Weights of a small mixture-of-experts language model, trained from scratch on English Wikipedia.
Experts: 224 ReGLU neurons an expert, 2 picks a token.
Below are experts of layer 11 (counted from 0) of a mixture-of-experts language model. Rows are named router (the router's row for the expert) and show model dimensions 96-191. Each number is 500 + 40 x the weight over its row's rms, rounded and kept within 0 to 999. Numbers have three digits each.
After each expert's rows: "comes before" lists some tokens at least twice as common just after its tokens as in all text. This comes from a sample of Wikipedia text that the model never trained on. Tokens count by the router's weight.

# expert 5
router:478531497506463501523465497530487524505462459438495519543515575485504495461459508520495471576568517487459410504484563538537465514434446532514521455486487516488525449478472482493558527551384451507496546487450421500506522494545490457487529572504550530547463395511507489474464452524500467507
comes before: " |", ":", ",", " States", " (", ")"

# expert 3
router:525501549508523539434476580465559573549515487496495506438480429432486473527464520535524534481438483528562445548428456443515535540454544524543468480510506545539541487490537459574484487551503515484562531495550480523473539578510526573523567501520528505452472495495472532428529449506480542468
comes before: "\n", "-", "==", "The", "|", "==="

# expert 0
router:524538509528473499487536514520528466473464492537523458570520513491485526543560475570483544533511471448476440442431510550412494483482518474420499510539443425514504454515556494514494467509469427529449506510491430429491462480425448532500561466553503477484512523465532548570510423554479543527
comes before: " |", ";", "th", " 0", " m", " km"

# expert 4
router:518595502488465537566533439517437458537503506509508467479454550498496527512505562514465439513502483556498451476551514542460563511454490529504549433542501474486448488488442505484531523449567533556473507478528473473550436479473518484444455552478458459490496452512496457472582557461475519519
comes before: " was", " is", " had", " were", " has", "'"

# expert 12
router:550497535475505514534604492517510458537472477492557441444545514553449530555479511510494564497481456546518445525440532592539458471527503436516534544488493471442516535526530436487473480474510529460505515474489549495574557538585553526467505432491543475453556448445536464525513546433512509478
comes before: "\n", " ", " The", "-", " In", " 0"

# expert 10
router:486437534542484483472489513442502544452569526489512499380574483492515525522514496477472530537515537477509530476470547544461542529481476521526486545456543536449465523435496469590416534429560529455494442463450443525501569463505476476454508507426465522445464540429475418528471482450559497549
comes before: "s", "ing", "ed", "d", "e", "er"

# expert 2
router:441443435482498501524431516471467561465522533530546469517505478536527499459557513493537560432419547548457509498512552489546501434479521533532512462520528470465483535543412531450545540505520445484496523525496551525469529526433539547524394536496524459521533489532524541491501484476456492521
comes before: " of", ",", ".", " time", " century", " year"

# expert 6
router:439534541504481477602511538474503554482502494483496518542468489490511511419479511488494558444503535483512550503463531476380533475480539533501520497428533449413484447481463483431467539450567583557457473483506561508520527503605523492481414561528484457523472499538493558538442565511509428492
comes before: ".", ",", " of", " in", " to", " and"

# expert 1
router:545527444497466505537471403492494537546435510453463447504466517529500461523480544496455463544521462454446519580504466484401429481525490517491512526514353564532489508542464561468492495475478530502504511458563456530528428509517479431531539448561516578482502453480487462517514487509545494536
comes before: ",", " (", "'", ";", " =", "\""

# expert 15
router:527541563480487538500529490498520519441516587602565509564500462545520533498553467499543482426485508550486566473542489508589460512539472478530481511534491449474545570460555511487471524519430566482507498464482617554537451500519509492472490463492495501513465560477488554505476597520500454489
comes before: " the", " a", " his", " to", " their", " an"